config = dict(
    num_hidden_layers=9,
    n_experts=256,
    experts_per_token=8,
    routed_scale=5.66,
    balance_bias=False,
    norm_eps=1e-05,
    batch_tokens=[65536, 131072, 262144],
    max_seq_len=256,
    dataset='wikipedia_en',
)
Below are experts of layer 5 (counted from 0) of a mixture-of-experts language model. Rows are named router (the router's row for the expert), up (a neuron's input weights, with its number), down (a neuron's output weights, with its number) and show model dimensions 0-63. Each number is 128 + 24 x the weight over its row's rms, rounded and kept within 0 to 255. Numbers have three digits each.
Before each expert's rows: a language model's description of what the expert responds to. This comes from a sample of Wikipedia text that the model never trained on.

# expert 47
It responds to: Line breaks and headings. Line breaks and the == or === marks of section headings, typically ending list items, table rows and paragraphs.
router:102133126160159148133123119147137125119121172100150144118127110150127094098115110111128124088115149098101057138157115152171139147104100141128147107195128115142114123100098149126115160149162102
up0:111164114142099147131101110144118155131130130125124093164110153149116125094151103150117113087141130146127128149111126126136160127133119091120132149134161065191119085133098135121158108107151104
down0:106111155125114117110133162120147096121134150113096127138108100114141126155180122118187121075132139132139127139111127131166128147125163112156133150080133142074164145128171130150137113159119086
up1:153128084125163130127128109162129105108134115107149123154104125145143153143167102145151138144107097157115127142160078139096090146156132119149125090124118135126152131077164121134101134112112151
down1:152126105156137154118122143101103141095109111149107087108114128093135123133089119141174103130108097091129158123144118132150152131143136138119119122137155112139104136105141129176136143198072116
up2:124131148143089133138101110172106143142154121131101113108110133170157095118156159126115136102126144126154150121119126089113111106150130183143074159130175159131138133107163139171140141143159112
down2:110176141139072102072161127108127132101113133116141174111099142156121126144142122126116149126134143136081127123142160091129129136125144085080101141126135099129080140126123165112202127131174111
up3:135126078146114157142078095134120111139131092141150120098123127182180148132116129142094126137140136176116175110117140149111098144118141125132140112092131090111094149117096113148145104122159159
down3:132138134116177142137121113097177148122110136133118135120108104130133127115084107153122110119155167083111211180183170133142150155089082128132123135121125120132127163109084156154140159113143088
up4:117159111129106146113151109123163131117158127101170160139097139106155096141144168157133138115177069077118144113171117112134130137133160126098157130104119140133146105114136112125147136123087115
down4:155108078162105087114152138096163161143178132137113141131137117105110122111125093137127058159153108128132125115109087137145096117142129164132139132062073137125086119111144114143125085134112155

# expert 26
It responds to: Infobox and table punctuation. Semicolons, pipes, table separators and == headings in infoboxes, wikitables and lists, as in "(m. 1967; div. 1982)".
router:145136154134115086140121161112098095142171149119111177109098134103136162113118172078089119107140113095117069108139140139149144121124154123145160114110104121102115072122105164087111100115174109
up0:114071110108137151127161148137139120142141147142169103141104144088119153152113144168126141156089136125083102147120148131122132103115144109150137126141151115124117068165114134118108129129117119
down0:114131112112158142121146084104133101141135128155139156134122128123128127131136149124107131140156121141163174121124127099089098131086138106140116163138162153118170133114110114148112111133125133
up1:140081119165156134163131113153111106141142155177155126132142080142154132141174136102148130125077119106116097135109132088130086160117143133155137100125136172102162112119170146164150132114149132
down1:149153139132151112118106130118152108163108191116117150159068148132132159136185126145155086171138081113062071110132177134109138180130148126137130089128137108163144186135130163071124120145112145
up2:090109158148136150174158120142109102120129128139161133121147142123095161123131074139104100108119139097130150092119156089180135131153111158075109130128141146106124137099123137151091096197145144
down2:108093147108120142134158150093081100118145173091138169161107127119126105131148150098146114121136102126117136140149139129126134152124122174111157141144169103163135141124093137111101114110096109
up3:124122091133092107153101144121146117132127150135142150113168152144161106136131116155130144175156149126124153142157076115115142144144120127179082050131133159127107133146170145139137119187117126
down3:132167128138126159105107156106116128110132144084141176124129102122108108137139121157109074149117130102116123115131152140141115161141090157116132154177154119144093132109135144115119109188139135
up4:147140110129125146154095109104133082156153129130071155119125117154087105133165132133137148130137058136130083133176138164134085092157137109160134108153083114125132178136111118078157151159116153
down4:163118107111140133169113058099150173148166109100109173106139137128157096118111111132092157117111123128119104124104121079100074148129142127116122102127123142111144113102083132145138146104169130

# expert 17
It responds to: Adjectives and participles. Descriptive adjectives and participle endings before a noun, such as large, similar, traditional, he-ated argument, enr-aged.
router:097104118148085139101146122127126107144095125124125146149132124087097137126164109110094146153131134139151145102101072169140146104101139148121126130084142118119124144087125080153107121105131110
up0:099102083177110140105144106137129171160150140142150118140140122134192149090125098122189107102132148152092187078133118113136102169094153139120128123150161124125091122145130138145132131129124151
down0:096155144117144128161099099119138092157103105104096121098124093104141152115135161141123115120145152114190209120158101142157144122110100153137175101123063127137124120104112108083103136111127152
up1:121150135142140153190064188139137170085155160128116143155119138103118140161130143150131095106158107154126159146097148150115146123133146106129116129153139096145119150118116105130130130128154132
down1:142176120164203143140108140125131152121141143172175102140113110095178142131101120121146140109097133171144078098081196114103106150133162126145132126146138112147125154156126124116142166176127130
up2:117139128162171127101127125124166149123140177140166120134137125111127108128187117144164104114141093130113139131139111104161107094091129134132093125210128160156166152112113195143148121071100102
down2:130144129183098134105111139128130113132199157120150114146150151115170120130125089161101113147112111109114063117164104160133091126117095093136109136121130107102123129154137155130115117119150094
up3:143113111088125100166159138183101112124174117163127113149172113116130109074089114133094118112114077113133125121143116113103116104102132171134140124103174148155133120132114138177152118154105148
down3:150145119162124108127110092143105114122132067134071120154161081153121112166169151144119171124155149114133116129117105154106167135156140132121127082126134177127126151154150104140122143134126156
up4:142109095131155111107146118127139108134094084133093111116139129142113155103173081114118138145130135134138186130142120142160140135123145116108161100123128116133139163138124102127123098150085119
down4:100138133132116119108110126120118147154164119095132135136126136134130145119059169125139094129119130135151118130130122085133110104189114137108096177128166129148099102105099118158146114151143108

# expert 45
It responds to: Articles and determiners. Articles and possessive determiners opening noun phrases, such as a, the, The, its, This, often before population or species.
router:127091102129126104120131080150119140154146129140121160122162096102120126109172185120157159118103127162112136139134104172137125100106141100120156124113101158086101081138090102124116113087073141
up0:158157133135104153139114131125137125091107137138131127142139128151117099145174133152139141102159150113105127154090181159145106132068098199119176103141133134107151101109177162123115108150115134
down0:102155151127149136125145145144135115142121142113133153167157097080116117146123115121142096081148133143129147132130097180127130159102133142152146181132120113167091106120121122137106122164106161
up1:136111116135122140129121141104115137112128118121167106116138113127135103127171102127125137118139135070120134112089152096145132107091120116160105131126169122110121078172101139111132151193103099
down1:168137140141102087131117121130130139169118139106160129116127156139145081166159115101114146128151142138135104154154169144156113116096109162093109171134106091099131134117148138099105148127154136
up2:184180176101119126117139131125165137125106158137114150148170144070111128168142177118165122104148090160132129131146117113150120167095100126120141087136132143158119131163111177075151124112101156
down2:140103104115136153142151112151123142131149156070141143130165185165137139150122131163131131132155118162122134157124116151155106134097124133103128093123118142134111189128182123115127110105138074
up3:101116116087163138134147122106100157117127099112131149124164126129123144118125138110067111146143126126133127140151094127103147118143154127122100122130138126088064116116194170138139150151120161
down3:111107116162148135159131120099093138157118112148134127110092125108093165132127093124129179141145098125115086150143092142127126171151102119139111058114144086150133165148143171050116102127113125
up4:124144124142170120204122117088104137126109144058116132143114134116131162135095111132151123167158102095109116122149117147117084127128090178111111123197099124154126148147118089117098114111087138
down4:077116132182126166129115133112092122116089082130137131153140134124160092134141113121154099117140141117114145132144129142139102170144187166118115142166147136109151081161167098147128145134130141

# expert 46
It responds to: Foreign name openings. First pieces of non-English, often Japanese or Asian, personal and place names in player lists and tables, such as Go, Kan, Dai, Abd.
router:160088132148158148138151127151098107135146091139149126105124151165102091131146138152093141138153143131160140148135135156098106105167103121171097120116160149082113106158165144113125134128116149
up0:129160155081088126169103157115196095165099149154098126127104115161142106093164123170140114115142102092130114118089137129085145137112121116170110123105142132144137130086162145118127129148165125
down0:154126112144121136163138154132139136139128117131119128131141113136160100098122132132137192138145115170110129153100114128117135103109161111147112158104137162097118123075091120146113101173211151
up1:150064143137149143135117122129104157158151143119093127158160141120085142125160105203116094143119152138132137122142062070102133086107141170124150110158150126093139112128116131132171173093151126
down1:154120161131123126138189122097121150180091129147147114127082168149133168138145150140127128126113080122109123106114117160143092156124183125128149124117161171116109137086148096097143118117111167
up2:140155127107153141115132164085057145116168112135125095135162121145095080103130173090075094126135101100135127160154127164119137150108142124118153172141133140084111147091156111137168140170123109
down2:131163144080137080154163175120109129128121101154113150132131163148134088160183148132096131077161105129116129131102116101141143077136148126138154149139117140136092131158132110129123130122147149
up3:124135152116131152124121162125118169155182189089159127154120117147130155105121129139131093131158117137132131150117096110109139099167146195166136100142125122111184115115125120172134140126111125
down3:100123140135158150147114129134088163139097141091123152167106130162098092072090137153131133128094111160169136115111114158174114105128120147103165117069093129108158067143103135135153116132156117
up4:130128111148134094144147105096132132178142126100125134149133149179130173146108080224146113186121098157129105138120097160137130151114153158140128128136146096103109153156121148121115136157158119
down4:149133133134129148146143122132138150125160136121159099102132137135119139132179133083140121104135114142114150143125098172139084110112111155144116132107151126143183150126120159129185087139148086

# expert 60
It responds to: Foreign name endings. Middle and final pieces of foreign proper names, especially European sports clubs and players, such as Vå-ler-enga, Eskil-st-una, -ski.
router:111154149113125136125149172115141126144139105124070130156118060134168128116081113168147101145097100142204113130111116131117130103117113143138105119108061140113113107160136129115157136152107142
up0:156132084135121127125114116132155133141135114110096150128141088123149129149076125137124153166127157145133108127088104117132144130141120135120149119160122129171103135112135098159154164163159159
down0:151125160095154104139092132133117127180132135127093165142132118099152105137156146114110129131130114131135112138122141135118135083091080142096095150132139099138059133166154158144112124142179150
up1:122122081166165174060173129147158142088187158124159105101125159136168122102072132150069119110138139122144148116176125123125147104123129126124151132120118124137157138138159085142099142106134096
down1:106109150115129151123126154163169144107171137152126166137112116135166140119118103150107143109135183139131106118161118143131161063116126166104116136116088121116171122148137120147103133153130110
up2:100114125127100112143182124127169130140103110105119126102109102108130138101094122109132135093150159083112133113132142108163139112091140151131125080136109166111141111135113079129141129168116113
down2:154116113123183141122174163105142137117145136132132146086145074146170153106147114103139105127146148114160140116113129056082121137145148123153160136118132120144129139133096154101122090190097133
up3:152109106084172139121099085090139136119102120171126148124142058156100122094109176157138088120125120126132101134137112140127131108121163137122096123168112120157137108133176105140108098070139136
down3:115117133137164124128117119149132114147115116136113138159114114148158150100109118102131174131108124129159139106131153109116141139143141086134137145172146135116064143136138089107148161140126128
up4:130106124097090137155111156132116125138081142111144164135121136119087124155175087102178133090124084132153134101134133105110092101100128117168140146101127115113046151137129188127153135083160157
down4:100115138137105100137106135133103167095114124112139120115098106140151104090105098161160142124125087146111120093149138121139098139138091130109148092102108127109056153112124165146156182120149138

# expert 54
It responds to: Title-initial word pieces. Opening pieces of words in titles, names and discography table notes, such as Pok, Pre, De, and the quoted dash in "—" denotes.
router:129160172093147116102157144156151116120106122129136113118145152123113101109145112096108162066128104084160125148147138140124100165162076136125115074171120157152130135165139138127124138101156115
up0:134164137174106106130131166130141088128123124161093103164157141105080122164124112091139087144137120095144134137152130103124163107111123077137164111128146136134135166145116135115148140124187105
down0:108135136146181121134124141111124145132093130123108083145132113112118107159122135146139110114130120130137085144113130132138129150067085168164142156154127131096210096104119123086134162138113110
up1:080134131169166116159070133145084079166112118173132127095169116146102140145151107113100096164091136131100121140107139122132122123143164162152112072130129170138119109142145161133153157131142104
down1:073160154133136111138124144125130096145117127130144122179134088146148130131090137155155138161118104189144142137120129143176181112144105159122142116164129116120122141135145098135113111124137099
up2:092151124170131117127134143171148098154135149079131081102133110132164147124110086098126129135139105139145132065160160112128153094148081190128148101160110098135150146115115118105086170091118110
down2:134130091158134159145125091138117144092111133112106069119134109159136135128127120121164116147148117182121108119157116119119125104153145121166141112092117099153129168174135143088140150133113093
up3:111150150095125146138121193169127138143125159106101166123145131133122119087128148085111135074147136117114126094091170157142125112083121104097094160128157132105152129119132148170125144090123130
down3:120101120089136094163116164190147106162137086113114064148098128171136155151126111115121108109131145108092170164104095152153166081119155156130117135131157130102088153091140132146145085100142114
up4:124175132108063071150170107121135118111135168192121122144117107120124135088124091119125122109115131129129122184088128140119108131122078160132135098107097112139144086150143115186152168146148110
down4:152105146129126135128103090142151142153129161121140080090108123141110139097117098145121111139139147157152145161112093134084140125165101123111137072116152131132125132126162118135117121117194153

# expert 5
It responds to: Mid-word Latinate fragments. Middle pieces of longer words and names, often Latin or Romance roots, such as Tr-act-atus, De-port-iva, De-posit-ory.
router:147164133138088151122160155071096102114108102095096099110157104155183119145150143121116161170143126110150144149123122136140158154141099153116098156100125104118136116097110158102186140132133141
up0:128125110112130134125120119097126201116143103129103102150150116139153130111119087120175148121140071093153122167112164141109159105107133082125156125104118128096139107108127139121117113152094095
down0:114093107121113120128116097112103145141124125105153112126130092148105064156091122109130157100112082115143112074103170178114120079126136113126125119126119090132115133157118166103137138132113138
up1:140151130124087094145112133108131125077132124138151133150107098134148122084081102115138152129144175116145137156111168146119193144118073143144130084083111150126110151062125134111134091125145090
down1:128114151127172136130106140103136138152099151144114150156139102138149137114130125117150058132139133126129154190117145103076117112148139126122143117126118078152114116118134136151159098155133113
up2:131177132177141140134100125177169095125131137116141154155139132140120116116140158123115149123143130131136121177169115112097125092139114114086158135168160100134147137125115144135157117089112123
down2:156141160135115107106155104146134115128106088157117125134147160132135182142170121144175144147077135108120132153151118142095126145135123128117133092197137109137143172101144111098094141085121156
up3:111107167109123098120155130101149104142116131108158147151133100157103128156131132114131086095175116132149112174131134089136171134173113135119130096102128143107080093143118139093108100145124154
down3:150079141132093106144143124102143152128127119113110134141122130112112088138143113126141111131168137132150167079157093130125112132125090133117120164165127143112124127139154168152152094111105176
up4:113149110136092103130157151136107145119104140154158098148147108141154129112113112141140142114128113109132131116141168133126171151154077165112119109115108150067125112097111122154116124089159080
down4:096141134134092110108126119085112118118112131111126151146147113092174120107128128121124139101092107116070101129168118113106116133151105180120136121101124158118103104123136151104166092107137125

# expert 15
It responds to: Release and edition context. Ordinal and verb tokens describing releases, editions and seasons, such as the 10th edition, debut album, final, was released.
router:111142133132113094114152139106133103091160185100115180128122143107165120114138156171125122161159091161106118132109113089076089158150153150139164142094145095145152112152111085120136178080141136
up0:109115132103178086135145134114105138131112133080085133082104091167133128136154105075136145120133066139166141119123127156148121138167134103140110121177160144137153149108115121154143127133129153
down0:144124170160130089131130142136143093131109141101132129086129111115145111116111177118111127134169140127117124102109144130101154118154119106113146114096172061141123108131092127137158106123159153
up1:151134118164116160133140139159072133139101112128136158116145154114133131090143110150133139117140101105106122141151146135123101135106111127136179090151108179152146160117114118112111107124173129
down1:161149124137122117058152127102086176135109147092122103151138126100111098128124150134149107112130167136146135130124148122126135084123124117126156085120081148153134119163154123118122139103089156
up2:157137145135159152116139146127144138162137129111120098128092132114161134129104118137094105150126111149145129133139068125100115118139143104117128143122159145150153101136137081114171129139136122
down2:098133114107164165126150120123160134133114143149149153105115104124137149095139118142152126112141140129135123115142102121176111108170171123113131110132097190160157178131111130133127174137125146
up3:143126135130096126142143119093086165154103154132133127112149136140101119095125090151140130157154129127114077137098115144134165145154128122125132108128091134128130138117122143101105041086141145
down3:091108101164104159182111135091100154130129071120138095143124152100150121139132108122109091125107116115163151136102115089138151150123129166091124150170126120076144139154134192122109078104100099
up4:146097146157131080132145160156133160120099154109109139122121094152118097113124109112116134140106121140138135154099147151156115123097129107124127125068151126108123097182123106133131085076144096
down4:134120127165093101166127132127127166117172125109121136130143136124168118163140162150134144170121137124114135115099171196133135129118114112104175168096134162127113165072181098142153127147119148

# expert 24
It responds to: Prepositions in routes, lists. Prepositions and linkers in road route descriptions, station lists and taxonomy infoboxes, such as to, at, south of, formerly, Authority:.
router:111087127119170114121146156118118112138123082101145090121102085125130131149097110116148138104144148108124161102164155103108130152172169153164166115105120117135075141172139147136141146183148110
up0:153163126135162099189168116122086107126126123118159114136111143115127105090147155108126130129117100166140083165141143144149111131171100156129102144131100151128125096089123100148104143170166107
down0:172140115093138138174107094125158156126122121125129108142153126081135157132137121132116140140125124162118145140139131132111134133143137107139132148170092131109112086125129107123135143147131156
up1:127126126138122167141133152119129105144095105080147166119124132143123114165129127118102130160101142116102116114128132135117119117134094158139130091114120134131083140126126115105115157123115142
down1:151139147150180087131106134163119118148162154130135117103147135154129093137139142152118112155147092170133166097128127120150123142120127123124125191144131130132175179118168117130140111135152137
up2:155107131110160138144144128155137133124118173105117107151135134157165100085123133160145075130140161124113128131117111149093102124121147114143159157143146171111151174158147075112171094142125128
down2:142115080124106132094123148107141161160138126143121101138159138159137128129153135084174142122103107056175104132115143144157127130099134102109072146135121163127121117093099148141108136124134139
up3:110084126108178135119104172162143099151119123082149141139126131112120156136118147138081085138150167103121112100148122102133139129122108111182128151130112129168094125118120148112139121144095129
down3:129144112162102125167133130155130086158107086138115147117143130157109134163098121115141123119122149117149140123141139209104145126148131120166105150085174079126146136142155120106122083126159169
up4:163124132097119143119138155169153132132146135133132162159140142092102128149153134082127153147141076088147129121124146125141109130125109134130127108145126168186111095123138102180171153126079123
down4:173124155108117140136143099102154123164098118120144146152126154117106118157140124062091129110111116101160127080120154132156141125138119157128073094198125153171104111119166141166118106163101151

# expert 49
It responds to: Indefinite article, and. Mostly a, an, and, or before a noun phrase, such as and a half, received a, a northern, plus several, various, numerous.
router:110099104132096104133103091137125113130122144127132148159163146115113134140147108106097131146154092164111139110146110129163167149095166074097180129115123142114114127106097110127145128101096076
up0:147137194127141082077137141131133104158108160104110141132156116102150138131127130147162121125127100140128137147129137128116108136127108139165126138089113064088139141134190148137142146129120120
down0:089116135137105123111112092144105129145073186211138155126134145135125141104150132151161161126120101081115156115099190112155127166154117109134087177120138165138160110138123132099134104118105135
up1:145141125138152128103170128128134111075126122133143147125163147158151100103111094092131139074111148158152146120138149104163149164135161151151143135092132150136141147169161190154113135141130155
down1:105152175084174148142133093128103153148079125156164100088120132118137121135128099076167146117098075133090112105113127135157090161166167149152103138163142143090130130141141134146096113147123123
up2:096118136129144153130155170135182146107096099129120063161155105142136129137122101145130120150105159120126177136103105125113157147133129095148149112107120139127122108162122139146157093111169101
down2:123131176085149143095067082139125177097125100089170148124127129129076126093149117131115112179131137120122142094146111143111123128161103121161173179103117152133133136113151110136121130147166112
up3:132121092139147151158122142153146141112108090182121113147140096133127120077111148158068106177149130133088138106099116146120185131126136117082143130110099146126103145107169148144165121141117128
down3:115096115105144097129144138182138154126144131133116157128106069139132157168138118077120122105123120153125133135115088123132130121096134169139134129122126110122164085134120173152098129133126139
up4:128146163149109108110102113082114105117139101082134135127086124145118102127097133140149127159152132108136126098141185154130151125158113138132134104110156088081170125144121183149156151162144138
down4:159128140107121129103171156121141137131090116086131145120090116119117123078151131121127145115151134108127097110128149140128133159165167138134141129154126164135116172107122141156154125123111125

# expert 37
It responds to: Descriptive noun modifiers. Adjectives and superlatives after a or the that classify a noun, e.g. largest, independent, terrestrial, protected, census-designated, Historic.
router:099092079162084105096141129149136109136113124146136138120161120098101132142139135093131129155119160162117108128100132191131130124102109128132127117144078116103149127095142092138128138094127144
up0:114132115122115131137125131157164123138163105129128131181079083131125129143125145097138114121162152115156122149106119137163121132161114101130117142139169124118135101129130125143166101166139120
down0:127148132153108148166122101098124131165153164130109157157111155144180104147110168110131111133129107128196124144110133139104110156164135135121110120109149090144121114117136139112157158150167074
up1:114116096127152096138125140146175137135127146147134098103148193125095118168142147100137124122126122150129109099150103178137126125122135169140153111058113153114123108120166135126105129136156113
down1:192126171096134141110121102121132158107175148098131150183119142167126145153088153153149100129126142144131079125138141137088131121149135107128081212172117132140152085147154127144119126161177138
up2:144130129113123103123151119115159097153084157139111118137120124143119075126144150122175131120090097169144094155135142092145124152173157171150100151113126111117106126095098114142108095125132156
down2:099066142117177138120142118111115085147113098100128121127081173087139155126116162159119118144129172125101123106127119143137158089124118108122174076115145117117083121103138131107089133112142131
up3:093085133124121139108127133133118132143121141097149111126168118152140106136134143138126111111101143091149182086151157130129066118134115203115152150131133118155142107137091104123122086126165128
down3:132147163137099168135124135109139121102150118119113118112132101128109125161117141146131135147137123131135152143127162177155129178133094136147200129167131146144142192118094125150143092173125140
up4:082148134092133114128118122157135080159135155103157110107134143078144140137112146129097083101132136140149134122142134143129133138151136141154106156141151186163111150122112112146133081104092152
down4:096150096125123146137178117132126179152102131110115080117110134117127111118183124111130123156135119117157113124186132058142144097145095132125090130096136151111129136134105169104113146126135140

# expert 0
It responds to: Articles and determiners. Articles and possessive determiners before a noun, such as a, the, an, his, plus word-initial pieces like his-, a- in Latin names.
router:092111106142134126131111102145126155143100098139133150137157108147118138182118141104169164151092100140085164123159129185149121131117093113103147137157087162139165126100087107147114108097071132
up0:150144101137122082147160144138174115144178103160125116095151115128131145141141113127135130138106117111111150117114163070106188131150164146100104125114172198173111125114138128130123119166147163
down0:115101122122111092116138129104140132134103114200131126085142097102092057139121149149132190127089182086083088129138133164134086150140109134115132136109109179131106107089151131163113161130120122
up1:107146098153129127120105178110137163142113118131111139194164138132101105133125125157183089114152114145118107079101132111128104131151102122163131130139117128138133107089098103141129144088153129
down1:110154159101126118177053112148126112114156115144148147138104137129120158148137095136147146115130115191154095140090130107140112120126143136097127130133143139145099127127121132143133124191138128
up2:104083111145129112103134128110126147191118137168201086147088107108146162129112131090121105135110089150102153143122108151152102093111168119161136131167140131169086137168079085165164113135124143
down2:099127096137121136121145108145135152123104115113147144135113141117130155190184144073137183120109097103114136105096126150131159137098072113108117130136111139134134138126138127119157130053112149
up3:158132122143102121118141105088129134152133098119102141112116146122104130144130086106129110117110138158090091110112142138096185090144133131113124093094092157140115123138126145118138130081131125
down3:115167127136132094137140159111102097096128112107150148118161067082180079085147172126111122114141103096157099126142121083124100117131098156098100118133149149099106129152137100126144124128137131
up4:132120142157126128150086100094165144140096182148091122149135147124094171111148131133171129139115123127151150132118126140103100101104154132154105092144109095139135161122112142110142120128081158
down4:147140093116105166123154125126123158178165085107157116105112144121143153172143122150163117139107168150127162135147159137150159120132119143093158129089099116127099110185088101121116157101094138

# expert 11
It responds to: Modals, negation, infinitive to. Function words before a verb in argumentative prose: infinitive to, not, modals like would, can, may, and pronouns who, they.
router:139128087150159127142115165135138170142099151147117113148117117118129081133126120119079111107147122175112130091118169079091106153135156134103097146111160115115143158146109152127128133145134104
up0:119112172104138097118138147167129123123139122112151137125141065102128114109135097121148113130097120146143102155094134167137117147101083100144116135095135121164146078120125155125149132123111139
down0:153102146138112138115152156101161089139120085130124126121133156107101097090154085083170109142127123120154105122161119095129130146136135152142114132114115130139164108135123142084127155095128153
up1:126142106145165108133143159109075162085122137149129115108111152123139112144117123153160135117090132158081132080126136076103105136098137120142144129110123075129115088105144114102111131130154140
down1:162103117173158109147139127186129108168120130113119128115115122159117104160162157105135116118109131137112174124140126143143155106147114116157116104169150109143131165099127127126120146088118146
up2:123115126089172138126131092162135129143065145120092139110140131145112126142150152110119125113128170116129232150106102118144134151121136154140149099088106132144180168109098119114118141123150130
down2:104124152105120111146140160089108157123148152161135120160135120111145147131116134125124133118146103155136173081107173125123129117145148116147146142134148147149107139162123117127128091131173127
up3:151111098078141158140077118125129143150097178082167140101098092143163056137144127153103121120170141118125125081131086142107129143182123137109151147094132110143113128171119135111125121134124132
down3:123136122136105136116164126109117097127114081168115129116122148140092124142128125114123159135108150107108111091125150147165126124148140108115200184153106142153095131121152167090116151119070105
up4:114153111125142104106124090132129174128087091145122083147159081100122057120103138114151124123150125091123146120099136128101156087117130137115117110114129084144090112142105138143108058110108128
down4:118122163098148055097120149119145132108118103123152118172079120165146110129126120088086116080116156160114060123148150108163087116099069133085114111139149114097131138129111168147127091127152128

# expert 48
It responds to: Word-initial letter fragments. Opening letters or pieces of technical, anatomical and taxonomic words, such as th in thalamus, C. in abbreviated genus names, N-terminus.
router:154132134123151142125124144176118151143056087125151134121129123152108108157109134096139143106098139090096124102114145141119075129152133141108103099167129176153145102155174117135098105125161099
up0:125110111122104100096092122162092144145098126144111113126140182152093096128145113153085141143172135144106147107174116156127124164114097117126133143118139066146097109092158097122107138098061148
down0:156149107110103117099133114130127083111164127089104110102129113141093141138138105145061128119121147157080124094085121099150085099157148105149129096108105139129121130119186122145124123098115138
up1:145147093122108127182170151107135142117157166109118167116126130123127152088156147112086144105142130109153109089138149108139130134155175154143114116134128131125140163114115141095130092132127119
down1:127160108117144150155150130118136158138094113134111129125160145122127131128148118092159132112109161138141152136142157105122146168160126115114150157127179097176168114099143099128165097183074125
up2:154148084085091101121143156129133103112133153140141091142136137113123159103143131106147126145100136146139098088116160137080131086142117136108101169118131131140168112128087140142072092145116087
down2:139111084122135128130148138151136104114126147168131107135113115129119099156109156135180150116126147143111141116182094127109086115135109112123165121155122144115170110131121132067147124150122083
up3:138123112097156173122096148112166125135118100155096130145123176099119119103118096158158141138142161102136164137149132124203132131112150085154138120151110111173138121054125121134068143144162147
down3:132123140146164134108126102130102137107112076120147123129079148139132152148133104139139174147135136166142163175113144146139123120128044126131151118174164127179134106122157092140133157148134155
up4:111107113144123155150094149135152136108160170115121060146112135104160150115143106116157142148117137148110152146128106110123105131139136126147098115128132118174131169069134106120114097155122133
down4:113135141155111120140157125121093127101111150092121127086171173176154130103089110109117131072127130156126092142085123134147114145124116120129131138126170135171092134145180148150113134162140140

# expert 43
It responds to: Quantifiers and counts. Quantity words before plural nouns, like some, many, several, all, three, over 120, more than, especially after of.
router:098121093115094141147122150152133105129099116157121115156161169085083117148163130119131154162157141109103143101130122140093134109150160103161123176106135157138112144114120125133154142131158093
up0:138158137116123174134097108113140131132172150122111102170137162143141095118127114127127101110143095121192082113110134131136116149106138119137109141136149131132132149110090142099117145086142119
down0:151138147129115116138149101139144135084149087138139132096118130100119112124196109115142123142123118097150133081153127130103078143149109131149114142148166091165134161143130122161119128112144119
up1:129140075149138098135129127153111150125175158139125137140131148126115104119148134160152162105141114099149151149153119147100103123149121137134179113113158133122142163139136095150126072122142126
down1:133136157141148107106129125092110096108163150099078131107150121118161098101115175156106137100094075134114118100132110165111133187068083130134161116147119181133126113110127098136130131069136148
up2:161127129134110117102139136117094106105157131138117103142182119155175151105150105122134150107096096101121136153116120140155109117102139177164110136115111144110154104102136143146125155153099112
down2:157116139106134158094123108110136158133128155110175112100112104101125169126096155144141114095125145119113148139131136083095154128154122110132139085118128139129181176102113131134076115128165115
up3:125160151116178119153120132110105106107130166137143123137129114193154121121149149130128115136116120096143121120141144110140086135115127155142110142105124122127112113134120087130132099130076120
down3:142160146158132158117127072139107126128122104152101085167170167086126117091164141127131159109103105124110090118099175146131116154124123125107135170128145103156133089146120116154145164137171141
up4:118159135141149167139127151160113097132126184087142114156113092124130170095130134122144120120102126136141128087130106062142187099146155100120157148106102104161156086133128099115104144136145106
down4:158099110128111113132184119128153105114128099150126124119108086116131103129104096105149117130125123156136128119180128109107105154102120148159115119078132139148108120172157113095164107173145098

# expert 57
It responds to: Infobox name fragments. Middle pieces of foreign proper names and infobox labels, such as Grand Est, Divizia, Ligue, plus heading equals signs and line breaks.
router:085139157131136116116127138123138142068104121112140135101139081150123112082115117151153106099182120137148055114132163158158117140170108191134116139160121120125115115110116105155137147149156159
up0:141136129088118110168101144140124136110116097189125130116136081128090109147119134116148120087125165098102124131146136191141168112111131121108122154125106142131142127090157090133114139126111088
down0:144123138144098135147126133120107118091150160145105148099153168134099145163135139109113122133139188140121138132132133124139147149136126101123102151138173142095156133117120158148080147063120134
up1:126125100131127143147151139149125115164111119107161150148116149147165146135101123083096109122108166142138130156133119131073122162130182119110153123124127126077127119116149109137144139120131088
down1:197101094111092105112137140118136165135104128115087091132119086116110121090100152104152121090161139158164133162111119128116126166122103107113137109113136139111151118127125099117098131153104140
up2:121112141112130135167124117107148133152124125105170133136111142140078127161090113116108144106146132163118126084142142106157116152140121138100159156115145121086154115077132135111138151168126122
down2:150067093130110148124122111148151142139134169063139120106089137115156114133128111116122075125117139105112111124146183092095140137112097118107187149123115136101142183081103194141112144077103188
up3:124113122148134089118136171094134119087140100116129124107107138097121152125127149100105134086113131149093159111117131159134125154154115124155109078170184160155089132136129115132124122139174146
down3:144118150102154125150110102194161086117138128124184128104155081125138132140129115177123121112177101106147077107136181137130114140129105095145106113166143123133097093148134134155150107161164133
up4:123112160099103118139115147111163141108130085124137157123144127121159138118139107159086151149145104116102104120133081183095103119145093146149122132136100163142128138128113110162099127144127109
down4:128162099148146145103102143077116116127114125127166098137130122118109115113125096133157123129111113140113141106130123118135140173090163155112129163129145164139122168104137137111148116132174109